config.yaml
num_hidden_layers: 8
experts_per_token: 2
n_groups: 8
lr_router: 0.000593
vocab_size: 4096
beta1: 0.95
max_grad_norm: 1.0
train_tokens: 932100000
max_steps: 7112
Below are experts of layer 3 (counted from 0) of a mixture-of-experts language model. Rows are named router (the router's row for the expert), down (a neuron's output weights, with its number) and show model dimensions 160-239. Each number is 128 + 32 x the weight over its row's rms, rounded and kept within 0 to 255. Numbers have three digits each.
After each expert's rows: "comes before" lists some tokens at least twice as common just after its tokens as in all text. This comes from a sample of Wikipedia text that the model never trained on. Tokens count by the router's weight.

# expert 28
router:124169132160105148078148083114107123130099148083188129118088175141103226141151124116157078180079125150177084090106154097096098117169122141176126111174175103050145113133196139105140111120184132188108154130128157135126149149061125188120088141
down0:119069133179170095075121143107161124147138127114167153126114118197102102154158098135147133112143107183087131198166140121118142122173112074118153084118119131089051100129107128100148151116136095124150107079141090172060150141173147101142150140
down1:142117151160125059123159109079171156189112133141137115109111108157169060131148163168144159112116108118141104098092154074091076101156133118179147111141109154137141171111089094104094120125104148126126090136107092170179163105105107087126074172
down2:107113126122048107127137082119098145159099118111176049072118163196158192091080084122093155108118133136180096141095125143136178126088161059142047154112119103074132130096114130063176079161155143103123110084135094143097122195081133132145160135
down3:150144096108150140134144121077097158174175133135086207172108151121139139189166099071134124152094143123110140156106096115135142117196125133067161172154182159126099119152128121137182089119120118094119151175134148124203071018135197122086127047
down4:195077139114120134099110109165092181078137096158144115079136096137124111111160134096090157127110113119123173129078141162165127152132160121156130104060140116147122152178121105129130123095110171111100154162106120110164147176127168089099118109
down5:125130062141151185118123173149135151096106150147167128124126137120140097160135170093162117191137130147160092138114125118161173158092096100126125130113149147040125129129123156109154176123123166144091138124156105129133124140124194124141084144
down6:125114133141163089133108176112129144109122142144181128154043106139117151072146125143148178158116108142120131099130103093113104152150157097152093201149164167139100091168198146153091165116101093131098184091082157153176077109060133125126129154
down7:099118103110150123136145089213176171180122183102102185096136176104159144095127114106152186124150163119196130120135082087092153102116126151124125131067111114135112153199125098138158066192128127119097116138165118118185172127122094235123186101
down8:130128178120117136134134116111138132163150154155157143071127159128141100116139133175166152134160100113089199106145118131159145081175197152115140120115143118100121105124100080122062147145125145052086064133162153127096177165132082101165139111
down9:076099185162184152105180165123147166169154135138123118092101111194116123191159135132102103139136128156170130139101121117175123107178070077142103148122112109112083190186139154202154115120101208153161108129108091150103110176184113138068095161
down10:120129119103119174102180135144148118118077119127088183053148160094121167144144106129098095132123125126146207168137141148092150180113135129141119064161081103128190075175139123152205176125054120126180186117115142094168101147135097099106102154
down11:138180103105132087132132163105163132156073177197165119076127058161164112155177157131103106162169157118163109094103084149105144129076132141123062135113134148178168138100076154090116104124103153163118165179120154158117124167125143147119128030
down12:148077148142127092092138122122146116152091107131154170150145125135097131153108121129145145135161114080175135144122062110106081094080129120150144125124147123088108126140127119068128077162052100176153131150128184183160120114070113079156083155
down13:146107103163103099134174118142167127131140116140103239149130135151120154175122124096101110174154072155158120123132143152149195151161135170151120094168163106113136107079121135119146090060125129106086156155113136144125106124114177146138169129
down14:145112105147141117089129161132182119095141176120067205153213175087109083162086117144081130093101161075122183142148134142140118183132114105089138117116087060135195210109066138154146105148147164095152167167096162093134122133163124145213110123
down15:164168102153151120148081130133157145103098059197137154149086111121157164141120130083094159192093161170121119132128004137132135125131132135125090186127138197125179090118120202199155140101079101132183151137161138156131086124135175184085095137
down16:082120139156183153090103104094157135132168102131138174098154184151212106135116069141120129216160127207086149144129076115093086169218134150141101121101150108122105136106100093104082122138131158098108095168158131110134158110115213141145153138
comes before: "1", "2", "0", "3", "4", "5"

# expert 3
router:106150120086130158199071102131073100163110092087084072167127128088149100121126102160123117145153139149154126079099158078137110108156152105148137145191154119125104140141154122082132151074106132111106129124074114118101162123184078159151117094
down13:087088097112106099121120072143083071109101128118132148143099120087188138165093143161098088104171111125128162102163091082132136117139056051096155174108094123101130155127118141107077057122100186103122142126180134126163079104107130090135129150
down14:157140100075113148092149124131089128126149102120111138121167090086117176082131034116133082163202118147136181103102050123147137134066152102109068113100158123129137097106063126127155118129112133159212126148126093114137091165109134138093130163
down15:159153149150143109178104115106132135096152076136134105158067093155118131114138128124088143111213094147101124162123120158140165059098148145126136168051133071133101140090082201155208104151092134171117137163139103152130072119136053114101162173
down16:072159118119151117125104141154074132114125100119131112106112080075126148133115154137181124184132167142098144156115089139126105116132125139145168144142125142169164187112125008111169118138129119136140124133103150172165086120166191147122124092
down17:139158129137141121133079147174127194097134147115128180147079067133128217061126170109145158137143129087183134139204099163098119147130155136098127111111155215118140135102151134069071101156146125108157148162135163126130113083114118083137145106
down18:120112106091113163162126083125136129113135105131151139163156156076097185151184164075119151135108082091090126144130141143129168148049150141089089136119151118097171113184080168114082140128058158097149104076109155106081034109100147095130121127
down19:137184144182144159129094071120174085091166100102117154146090162089096070117077066145166130110221154096092134155148142119159158147099093099130166144145129122111108120131099137131115113154094131142158171124127116176116129125140132100118145112
down20:141113158154108124149109132109069126157125127107082155125114095111136214166152114111114114210151164138095134136143065072172135138092077075166118166076108117128108141106139155132089142136155130134139131080152140195084117069138118153063171137
down21:103152154110105115159167106141141183151141081193104097049090176162127127072098088114058164179180100175115178129204166142135162062210086144103086155117138150142163113143076142159146151149121091145153116095131112134136131146123145091012084156
down22:136126036150169130159105117097139161131116125108080096178112129163091088122155108122154130116090166130084166116134158112119111149144106136168136101157120092088100131089080160149109100132098183112116126187118117083163070130154170115084114111
down23:094087207151089149124199196094109089133144100134113134141147189156173160173126124135148085101146129196162166106123160125137145088132058131129116169144115095134105090163079135117199141151068110157087170058162136183115109159143134131149110100
down24:153103158129131115125122143155120101126114051112085134161147180133128106125127133135046135135144107150167159118150126157203143076119102098091127161125154150166158194088152148130131146074138110127134118178151117157119103137076160119140097135
down25:097128156166166122192086120124070137098105117093109189132107142127110087125078097194104141181171052141119223100137114073125204181080120129113111160195088128115105131146126157137157159081097097132102117077133131107149139121135138120109116184
down26:139130069156189104167196123101078130157165141161097149096118112104136110188109118168158170053159182157072124158139162144138144153117109147124171112146160096148144213164165170061089168149114123124126091090087115105182130093154154116159143148
down27:097144102209111102078119128123126129183147113180110088178171133121125110102122100143161090161157093151105164115095110113130139153128162135126165117128069169094161144099142123102125128130099153093104131097195094149189147111072130118160127127
down28:130156108111150106122132105111173155152111136175162153083116080095113096124150050149123134119125152175114106131142110107138158125098016106139150143095177160189133127094086108185117107145172140150122109122098094153162085103093123076097186150
down29:133151068117199121156091134137133133090152125104107147158151132154105138101095153149143118121151099138108166101127184181152147177142187140166142115154126091141128112159079160096133133103113144156153127136089180146108080098128179111067121120
comes before: " | ", ".", " |", ", ", "–", ","

# expert 25
router:125156152101075197103125100124091119144126065137119106052110165139028138119070121163189138153120139156163184097134128072068110110142171095106098159129112167159101141141187153123094121187166120145124104181179098109109191169115068120125139077
down13:142071133172102106104106175107117131147132122123124145139155114104132066105106103126120075144161076109112150101138213086065085107134106119111134165118101149113147165196117139090130143149177098130058084148090106107138183136181077149191133075
down14:116097121141068107128203105214173146095133177128108149163145138101174089121121144160134117093117059110145148096139125128084127125185103139095077145143068095157115159138146135128146103166123146105104191073147161105085152141157131085140166117
down15:137099141122085100140120103089140145150114176131116111179134108122122135092086091154128088087109054166175096141114188169158202202163108164127092129168107084085061225074121122119117094125063175102173129151188135108190169109131105126135169151
down16:148115156077105103099187117173145124075207160135132152157123173110187119099077072155077153139151168172136173127125148081125129153141114133121162179176181162106074057157136128091113136217109053110158119128170119168116151162144149125135125120
down17:135110091161148110144138154159131149128124130122124091160114114174147160157135112155162174088135102134117127138083099095179143123121136181206138087149089159117158111111154118147187155086167129135160182147131124136133097142120106128041123170
down18:178131150098115143072183190111142123143155157074128084133151099126093065122100093109097091160126155162043111091044096139171176141110108148088119180133115171100157129108102152140143119082137135116158114097155165143154134094136158124092092046
down19:090138136056138144121139139133137165114085137134107116171146052142197167120156153183168089140138141122145109129122073083147150154110093075153121125207135134142108094159105095148147071096111127134180127157114164176119152174097119132155091088
down20:105108070157143179158123109170179126104143176141110137079084165070138088189101170066106160131114107114119195148130159153140187094223117117117118125131172135102145108124141124168149112147135134117111096154081145125153118127120150072075141099
down21:185103161144153107152139130110092204111189119111125143170149131135126156159124151171078086145140132167126112165118119110200112128120174090166059150122150130114147150097108162135199090134111154139085166133133180134107077124151149126132123100
down22:091118126132138118162161109119094073125076124178208175113123154161094122059086155087108129091118198158120146148110140141127151134101138152108142118159135150148163097175090084166126093097088128125138151065138099074176083132088148137091085192
down23:106156094178140142120129166133090114119127135089105128077130164117161145095087163149100165161070161102093136114140150148134145188142123116201195163138088136199109133159124134153131175142146200180121128136141136171156086086152189144142135117
down24:133154106161110151110093070151127126153087128130103143176165122109123133148074108116135105161117137124109128138136146109182149079093142109172098149113170124170102110127080160117055131109089155080114119107124094115171128167150120174132113186
down25:081133156149133089117186141151124103123124107126146116174119139132148121084107099165087116134171136121136162144081101119115102132090149061065093102149114171149094119117144063165192145103121113101113145081135090107174120166127152139111157148
down26:143170113142174155095180135141141190125106080142122131116130141153089118117047113105163077121157112188155106192122103130107158094205185146114126065150174142106089146145156135156160122181129147156134169126175108174101122145158131113127156105
down27:057120099149191100143158136135110101112149121144147156104135131123142130152137125151113103190123075091102148122116148131125141097110086178079097103130145095173195161135114118106101202124135193125129155167107149111130150163136101120106150205
down28:109120137142145152103103154140162189094224192110123113196176125123163134102084137098166129196134113104052121162057151137100135092133062097175140165143164144163132149170109145132134084142100145099111113164150141120113135076138129054108152166
down29:155166120164143098041165156144114112087115120118111113157125127102173049199090090085103148108133116237151129153155188118147193162131137068120173110089133085135140140136157085114090141100113122099088111073089138103121125102092164109159149142
comes before: "\n\n", "\n", " The", " He", " to", " This"

# expert 12
router:069073148121086156073086087087109098163157190087145091124122096146144136087115127160144116122139097142089161135114184096119123122101118158168111186136162155117149155170158128126132126154134136153141130130083155128122156119141142123164091099
down13:154136136104094128098102142122117157173108167131162125120127087126176128070152162143178093136139096128149197161154149100066189098110103155121102124155081112121086113134142133180112147110081135140159122111212086177082084184120151088122174082
down14:132102104142161130133197154105138076100120132072101123081101126119128134128127164143108065148089171138081171121114192025093104162159182142119080113168097108096143122149138077152134145144112165138146128129190153156190150084145092149078113044
down15:118118144114123148175124136123151121146093124159116180135110138127142111071115080160105130090085090145114096161138172131163133162079118111107078165150156044178140093143162158131157126055109090124139108146090153117116102166100125116119117128
down16:095133195158115155080111124124136164169169084117108096065093100099097109204173121182135145118165104127148144128111108071170158098160203156130130156195047138090117060105133168116162106119131163126107099132109110115143110133102156107112111086
down17:153089144111174102136051069200158119136107123135150104150238221132159084134104119150094151203196171135090141142168123081188106132134147179202113145112160124078080137074109114160083152137115125113140117091118155124140075143144081127129128175
down18:087181083110125122098103161174149149141138176134166122119161119166124112143194106164068142135123155085166081103131129157088128118074125177079120080130096133104127122088117161139081135061157099121126118148085140171074095116122134164122231125
down19:145165169204156135118133093158148149152130138114155138109163147137066130125129112072135132102130079120123131103154157139192143133213146128164172108129167119124104160091109155119162138121136141120169132131106127151123124085126113166144074129
down20:128071091085149103104124139117131187127115106149148186103183180073164113080149142098131146131105150187124120091123097148147084096049104063154111154131151112154153144141150133089145120102166118129105117113109114134140157143144194130094109126
down21:083093149109110097097115123128209171128155154148143142110105110120128094061073125138132114132143087103142151100127139165118154186114062122143124068120093194167176124115078160042170156141119090126160122107083159197099111147139118110090187087
down22:069193136163128075193178166093131131177114125165066089079082138111121067161108118119114064066129148144155171082126118132095165131035129117124139124094136154098150111137168096159151155180077106086130123130127163120059129087112164154078120123
down23:133076115160145178166169130149158170197118122108088076142133099119176093079134078109093132167154074112065213072167085109100122126110099097089121107103087092166126139137089122166180142095175149129170091177133134143131079102114097174125083157
down24:219111172147128128143151112140157157139103175147113166103117166098170177123101106159096116170159093176153100147097090140107107138083111166086129145133124149134094080193115079136190128141102169137142100162120157111084163120154134111156163067
down25:123109142082095148152129099151143146076092112149143139151106099087125085131128124166085065161092106173154123121110065154134141139160126109146109112097158105096123140156096138113154141170134149088131135100115176142135092157124082085126128129
down26:200096195105102134151123112102113111155138119115123140132174126168106178137077149164132145101091153120062062065121139086110189154133137122116109156129130174128160193161115091115102116180080122143131169169175158144153153120132162102117130079
down27:107170119147137140073069072130108113126143137068167131173135193125079128170149131160124177120071136148143120119161124100149152041139126189096121179163137105166106071137104149101127134115116128119186091079095095112194116128154125082175139188
down28:157116081139184110088153140159132131109103132107151118145154093127119091141122191086148118125109120106125156097165123163145166162114105224129129186148120129066183104128109084130121155159136100159168160084133150124177087127144185131120122118
down29:148138112116056198101092098125094134145131071115115170099172105198067098119174150116142087082173126106137189103131145187187133090078123181091107159104138126098070094095105144130119131137073065102101144139172141137157143120079112164146146112
comes before: " | ", "–", ".", "9", "8", " |"

# expert 24
router:160134188116133111177149105141096165146104118159075126089038121110127166127165117158101186152190128126172114154140113097118127101110134084146112096145136122092144125107160139091133107103134102149158137158118128091132117165181121143209100155
down0:136141095165080177072130124118144150129132136051178136161112103141153070141134130113115146177138077136101102143135136114142155088116058191116133131069097053141090164153141127127101143086118161142214146148112115170111109166113101070179074107
down1:162150153110130126106129129110129146110139134098149077099158150144097156174097161117090152131197100080159188129179131106142092144115110169151146123111078106107173112147142115144179107137131160079149157097136136094139144136128185173106138081
down2:113058186119130095084130117112134156072125136074063152143104116133108150107097169178180165199146152135108139142095131144085121110150053127099115116074172139097016173160150188182110114138100143140167151139107069080162118106093135121133135088
down3:181107108110081139173158111159112148083135144099178153155116136106120158111186135120161143132193103169147085129147101103092101107110132130115071121131121134112141094123178195142153113144153102101090074112131083117200074131131102141095150165
down4:081093135153121146150070116102162130101209157150169120170105130095141107139141118163175161134119133114076137162117181091098130138145178134091118129067124142144072116202125105137114056131140134120145137103121098111102158157105149101144121198
down5:149122154079085091087128157186099110102072153126171134133102165160154077124151088229076152127091212141154157124178166069047129175136138149142189157088080151149153168102160143092123124099115153105113175097119090113181138177125135144106118100
down6:112157130118141177125115114132184136134125164144123139073163124144130150175102159137149151134136163163153100124112191121167128178110147176092156124123170147132138051081143152204120109142147140110069153140166145116135131125145057085088137120
down7:158156109127165117164170154130068110086145145163183154107093079140142092101159185061174083101167111043133138162114136126152125128109141069156169091117138201079101126146070158142148113123128098162139063133146149093157107134080111157133119216
down8:110112158116113130136015133131072042147115173078136129150174133131161099150170124165190136042116134158119143149118110091176180103107152158114087066153083105138064136108072147188125124150142097147057150084108090196217119140087169129142131150
down9:162133141100162104104084100137152153063111128172089130169183129118131145153131126137163134110109165115176115145112144118155152168119094174119185157083134135149103048153131172111090102150093142193143098099142170127085071164113198127097060157
down10:135161134127101153095127108136132149115167088176139193117147175135166112088124197130126089126093044121090101156181106082076081176113129132112127145133141065100096140188120096116203192088122171138215092167125094102141165140134122096090123105
down11:073161115135163071100132131139107178119183062119092137134130162105131122105138132107128121164084068155052159124078181089100118136179143149127157114122067201182089140197147201128121138114098134137130125130157193182126107113138142162132138090
down12:164069123150119138117107119081094165128124151165107118170157149083140168104140112136167135167111109131154128104142093088130131113122091207137149136107145181154143067080158136132142220089147151126120133100073175108147147118091091115110088115
down13:133066147160134063191152141207098148088124087147147118138060123121105166123126097102122122186154093148105159125152157156135134173151167162145158128115120091114205144141067118116098153060103092145211132078104165093095094156113157101125153142
down14:132125085156148204140101107110105199133193144152132116198124145115115130148105119105115156102137169064122170121163157138123104151145121150126107118139187104138204124059135154125169104116091126148143101193137139104097150141124086162164141142
down15:171098151165219118118133123177090175104164127108189113091122143143182167144141071131149082086106150102094169142192169110163162186119141157092160159081144115160139117143128124095099101166101125133094139150175178118098127103182116143166088069
down16:140144139102157131111132121112099163073139138154106121082035131161091103105141133148102132123183168088101143094173155173112119095086102084202147086180137135089103168092124127173120156103161131189140240170140091117097148089169100171107112200
comes before: ".", " of", " and", " of the", ",", " in"

# expert 19
router:097115158119101097133150158061112102170096076137069102118140150120148101129181077115187144124195156127141126096167180129096112093137175073161122146145138128139146126161115127101160105109154161147141101175052110095129119167158086122141106135
down13:152131116108122067141124163103173196123129096164132117109116141102144130056117176129214179099133144172176138087128072198130150087119157117147063084143113124123083176150135125100132150135104141076182094127124144083200124125164157198151116096
down14:089166145112132159092056150178140153135121136082117138201184174125187189138123101129100147113116144138152140139185121164175082183123147094169097108116089119136167081106164125170141130112221109107135206067105149146119143113093180152133130127
down15:121151181107097096092079090131153204199095165194110138177108172097134129140126142123127062127148168144195114180109115110105129109052055123151160140145103165161051100150135100108233111150155118127105150059137125158124143137157129105152136179
down16:064094099156081120133145165140151116104197154106128134114052110094066082172186135146107113109101164103143133114098141150142099142142124074073171113137038131113121090102144170098112167149129115147135197135169118110155139121150190103135121179
down17:138167154189170113117118135137175101089195185135111125145157136169090120133133088153121146137196145174171102175156089133172119149066082171110176180146135098116132163158129094127080120111103140189173119158114107112157134139133137063045111149
down18:104160176126043112126102128152096124145053073094123143101101136138120093131128062163135126091120130132100179148131138108120133121118160114127060148159128141116108167119180071121134073129187187129079168087104166144103102158098072137138161141
down19:107030075141161113081159163159105147071147149158111143175053126123104149141138127081131171130117172144186116113071101105101193161158129142166093151121139153119094091131156113111106202100153085119081183106138078136165159115142139185094106100
down20:128083151132103138169107095150155163159130096117088153123170165193087157072176137154102132163179133154146113105158112099152114153084138181053182109182215151170103135145172122155177147112124098176127110126098090120112099074166121148090094168
down21:131130152113103126122154125176142102143148125129139215135153127158127128158167086160116162159091148177159114063173162112140108139100142093098174145095195099118138128194132103107107114126125139104160159131133076148127083115106144092103104075
down22:180153108169073136160159137083154095148128099123120101136142140068151130123105038156183166121133089100070178121152117091182122107107135127165107197138059142168168134147138141144167099155161110100197158097178114103123093113114126156146221147
down23:132136146181100135114190095140083142169130172160119169150102110109068116136105142131098132104128116097145115131107134104104141173105142096152144134124174142160147100121110130114149133077143129134083115118094130157112128121112109147146117126
down24:158135129079171143142125128138133169086130079173117148107072216128129133179129137069172129204138123153080110139175086105099115168197098122123124107148079077138163158180163116113071135182134171132131104144146124114163138131142117090092103122
down25:130110085140106125111135126131106158130139103159073134174185217166148114146194154119137138124104123121124117124107148146105092149162118066098160129107122108128154130117153081035079096110124145137139087175111093102131140049101108106130133112
down26:124126135075196113213091152082080077128131112105166131152058128156181102180156085108186144058127124119155119094161096127096137088173148119187141083123173154071193174129101098101120168166073089096080148110125084060214091119223127107190122155
down27:110131131127128117157176135087100091133168151139206121117150127151115082097154120108186113139100084135167168177114103101136155099151111074070155104170171179111089147155166086141093121097124139117060127111148094159184061127118170155093134138
down28:100170095131093104142171126129136098148104117151157145179132121174126111119152137095146113138172088151205110092129130211145145096121138127182142160140081123149211124127120096096160120148171086180122087093121148136079143194129156174091121112
down29:098079108147073156120140133060103175140099095150160139110083119148137097097077103121101163111076156097112151144160115086171161173091107178117088180138169142123119116133143121118103108118112152179154158073213120138103134081112109119092049174
comes before: "–", " |", ")", " | ", ".", ","

# expert 5
router:108154122109097155148097126110137136146124126105104124093183115154103134084068131099141092127089111119129150115123115024102100102137121138153109142140120115194118187116138096127102086177124100193090083110109154145136126126168104142134123077
down0:069136148103181122114145158115060085135123120119145140171158179158195131115100160084100130105081026087100160120134128189101116123118059135103079139105142177135158107091089124148113153085162131127179172140136135117170152142142126102092162130
down1:194168112119153225133162161132135102125102130137099131142096126097178136165145084123134170148182084133145097138170127117151167160149163134122080140096059086071092163153153118148157139111169106089138121131136129122099160101103173114125099080
down2:154139079141142137139127151127106137129119127191069154136125101130153146140152064147104192119142087118163151058140045135143110182119119129114177151075181151091141143075131129140157093109110132047130114081118166139128135184177129097110158155
down3:149125128055147098147165138160097114064112136093147088113148125120133097150145100129068185164127145156118120142136165082050091072107155099101104089073153133122176077150099129068114126096107155132120115150152128099105098153131065161111078126
down4:089104137166188097076144159069103157137058134188118102167095137178091158100057149155111054138101138149146149058105162130130116098158082166142134115151143133143138158203093149130144132067099137080085101128126153160174135066135135183120152142
down5:128086117128117104125102145137177153144137127088165078111123134109146194130149169151149155111150133112125154124167133118097100162164095152130120116155067062122096144158136176106145164180100154065137115143131146120204106041118122114165168131
down6:101132169184154134149088124121092139110191088133129073130063130149154131212125128095118154105129139100176131164100074091166102117091119165100187118083116203168163156172099109127138168162112093112097155079067178098105126150098157176098121109
down7:085134169130138163123107103110059197184135114161130211144048109148153143072156142063107144128137092140162101140165147122071136129144094130141141167148141137112117072142164121110121107138133108129125096129150086132089169198211098132135146165
down8:135172122100120086135157151163130117200238176137152142123112117112144108066110133128125110137126112118171176117158137130091160190111106093193128137107125109059109156141189174091187162115143096094115111147088104119168125133134118184150151126
down9:152119120081112147090135109157198153136134152090174206139094113091152125114112162105119155100155120180113031126134154162134166198116154133156115138178098101111156122130103130150158170043157134160140189138108162155142090160170130089100121114
down10:139089138132103129130149128145079110183113148110115157149140163111123133144183157083111113138109082178101100133158173151153151168064103112092128102146121100178121117119150120100080125182140128096103094056081140161137165106168157162111109090
down11:091167137125148153091125094143156142147124146139101189127079152158109153087114095150084128094119144122114068090114116097132142071136159144070129158111113110158104127097070137156121144197158125144094108117162157101148099169134100194101098158
down12:117086101134095108150120067087197123171124090173149163128090131124109190082137204073144122111147164152170106146155152145135117104118093103110122122124132148125159113168119155167111133132136073121092131076172107179135162144203175113172116148
down13:148087068127155112140114080107111136131205139183161163119138126094155059154109182176088123131126157099181180168146160122112195131148097100165149167146182128093148058141127132137107205073110110132095207132175157143151114154111120151079124117
down14:135120144112174088134154101179076080129071119121149150102157100131120142103110171153100215119033149118130148156152142166118178128139142182142133101101177139145112148099123129160171168166113098158121151133157175123111113106079084080030111143
down15:126117142121077072149091104225112102064119151121105152160149150155089137188106127191120175145109128104152179116127106105124149121182126103119144122133158151172165072078128120135092135109044069110052182112122104120142101103100102166123124139
down16:105118090131149157152035140167125150124146170219098159142101123075120116130126127146145165152114119169147165096106118074147162188134087102128215175134126089109113135154154143097109158091141100144110167141120090114045110111097171085104136081
comes before: "| ", "-", "|", "- ", "|  |", "The"

# expert 20
router:112164160129111139166085083112132157133125093065049099100170111153110062098153086138116120135183147156113061132129103081120112077143129128169076099157134113123113130185145124102160120172181131126136106196113134123135129153062109114138098178
down0:133141088109178121154148125159123091144097063078172100161156136111121128117084103101126121110059154116103082148096177114120145155151136182096089091107176171156078167090128116183175142156100072167108161088128100129093080108145115099127144072
down1:129143165108127054099095128167102100141125090167113126121121156201136126096104200091166158104125174090056121128149140185078098128114142163111138133143134097113143117101128149197089140095125131192114094094108131140130146141115190088101116090
down2:154138131096166129133150131180125093093125124089136126108097132219116127119126142142109112119154110104154127094142120182084118116127202131036150083135131194151113099147121117152140140100123123093076131154144145138137157095124154083097084118
down3:122135134129154163107117173134159123079124176162082107169162136072138112157150121080051119054104022136129109146101128106123125150093115167168087092205186104111139095177065103183146113116104109069124133107148121156148045116083139100155127149
down4:123088112107168119099135157119124179161116109120081202135121144179186122115113121145108178125091093103064143198072101125152138158086147121157110117108069114162138152150169131163141143101114074110146153127132150071191183160050122152109122084
down5:143118086142096102051140174150143094185095154107125142135057096159107158133154104130130111086125135078210076133167117110086076139117104118158133147146098129098171149164076163131119106080125119111122103114168119075134099074150127145100118079
down6:130086109172086125108131129091112109130169160114119117149108093116172104163049142177127130103134142103105094147127145138125103103083144110117172191142183097131131134164131181101095091183085145141119165117103180155094121175123140096099099106
down7:162068085110135180159119120113139110083154125098115135118197105110171150149164160072084122091145152120120112095158167121194131154119096138115179156096112133100196122210076092039125141114143135146107085138155103119090135133119107093166121082
down8:119097133151130148080109200127151103049105154138149164158177044156134082156130111152142153141131093118069141127160081161175135124133121163110138137186131140197103121124129129142142133136166130095157109114113154161129099131117131149132177139
down9:105081144109182100140111135118140169088126118076127138159145139165132135118166093119116091128095051125153130053109087129119102152112171149125177119087131144102113136155112089120077164072139139162137102077098163155123111113068167126109129095
down10:158191095128124134118104142143210168125137151113202114153155142134135160161064128118158098088150123144080095147092108137128176127081101083121154104211163111077114113154135123110163156179093139122118158136115103157142077180156159103147137144
down11:090108153123116119133111112132153121112085074113102053080137159151111134123100127087175103115174142106113128053180082125101110167131104074169123170099133161124103106202132086109135114190106126144118114119116119134147110160149152104166110092
down12:092178132150198077215091167140081158178141100114157118121105055122113125105159130121121161106120084099191130142090117131142089090108088123157093134149095100088103101150178161111076165090162118129153196109106150127126148073110123128175129116
down13:117129092123151166110074153173161129051132135116177113167188189069076158092100160154147127089189135134135159117140126081149168158127128183126155102144078133107136174137157127158118147114182088171157141183117133122162132125130160113130171092
down14:123186122115183099212158097120087151141126091155119199111151129131123149112116121115109152186144073145165114186159123159101131103106097091101154101115157120095166130127155146117085092151167064054079136152185131187092110135131120078070134100
down15:146139062079149136131122125122187127099178198083102094136123130100134142114083111120106109128079087148099129166073166074199139125143122135159153145138147132137141074168105122093185138174109110098084152166152169096198067106132145141116101139
down16:082152108200130136159187147154136092129195071152144140116132203053109087227107082091089130130073176119118189091144140172139202163100078100180144137175131098148140178123157141144157154157150145132084159139160094129147140167125135133120111047
comes before: "\n", "1", "2", "3", " Al", "4"

# expert 4
router:176123150076085122074134110106083139162132159117060118109135087106151121152129122115180157118175149137068091077110125084133103087149150109146102182217113087142180174164147178112074072160155153104132095147147156111086185107141114162138126158
down0:158126080107108160122154170132171128135109160070163145126159088089132062174117170215172112081142144139144102138142125114195131153124111123116108116094165109112079172102088089107139111144146075086135144087157149092134066109074189160075092080
down1:111128073090104094130077100111105085136110133117108162118069077081157104149137099137130104131102124121167199151129095083152155118161137036193141124115086179124135128207111143147201140145097125084157122144089117076132110109093150182115150164
down2:129109125112109107098142094113155133136102159154127115148045131183134094113121135103132056126155149161168109133064149143055178146112153061174193155192158153122111165147177164105163107119053160176141142116118153140136090114119139112075128148
down3:131135143185116125135154078048113171107118131152130089138088100154122130065144150087114153188206100144126158135194107134128129093117154171171083179138110132136119166185121166112167086123142154128152111114144152165110112142119129079162094166
down4:194094153201146132133092116101147080137195125093224099094100115112167072187099128128072178152111138147107142192176149112151079157136149161123129120069110129113035094105107052114101166099148146076104160108133128144081158121150128094106128089
down5:186119117133139124164071137153116144163140179164165171118099104127119127133155083056123086148134116148144084114161174107176187156159075184105150157144104087082153140129094121134073106151136124158114165120117135160109123074174094102065141152
down6:181095116097107130145135132118141167104121165175135110109104092146193092136089107159082137184138066155142086148113143121134159161203170117144059127161149107145131125142114120069111129128096125156092172115170115115099121141185068128094133156
down7:085148125155106128149135148134124152114162156127160147205146169079184129133123134068085130144133102146109110136100066124146181060090139144158141110179148145160144124207112132078133131119131097158122066143065144122146126118099129124128090138
down8:116143181049096146158108177112147130140115137069117077085128096155102130129124135080157152176130143079148104145084148139107098096147183152127139113130147200200166121176111186069102193162117109087123088169105124118122161088168089112098106151
down9:120157159179182126110157147153168144078119123142208174099113053164157087109171112152087171118144037130126044188110135155090159152098147131134136139107101157124122170163115157149092130087125100122189148100134101185109109098144135084168120128
down10:120038096085110104150103157115147173111119159134134124113108160128121108041157113173117138171080091165165137139089160092122113138179141124111113097108082113112085100149117096159111084126112102123104107066174148122123110153103188127142144196
down11:125127152119143125169163089132160120121157130117118127179168130095148123159142109178109118167073173145140115146134165114133108183081113119142132116097099159141117121121103138157156124178140139135169121080079097111210151142157147126118057140
down12:125134101142133138144135117120089134107044111178117164126133133181113183063202166159154122143115139074157053166128077161126146131119105104059124164081043038126112098131157120150137076107124195124176130130125123092146121108153156081148138101
down13:157174127103146149145103136145119145106139150179114122075115131149150042123106094100096086120159156128153126177131172138113171181139180230137128162102028079134122172137145114105136132149114151102141168131133125145120120095188072109106093121
down14:118146170128111137132150150150165141117080147111123103174125087175129101121142205107118113138115173094091122102139049120161106083110142130179156165141132143180152148119128165106104160106200104101148161148154112154149084115101201145096152124
down15:222104152135109144143185182091170078176110134190167152149155074148175089155109096133128163138091133116137098093121138162102081178099090122143162125158069126091147110157062149075125132125142117099073100099132118129129109145174065119137054156
down16:133077075148190112151095207136127130097119117131179133131188144120134106156157137124131164143112104115091151119135139146116117139121117165147065166096082092108121131071174096177098082155061120074090155112112090142091062098131141119139110164
comes before: "\n\n", "\n", " The", " He", " In", " In "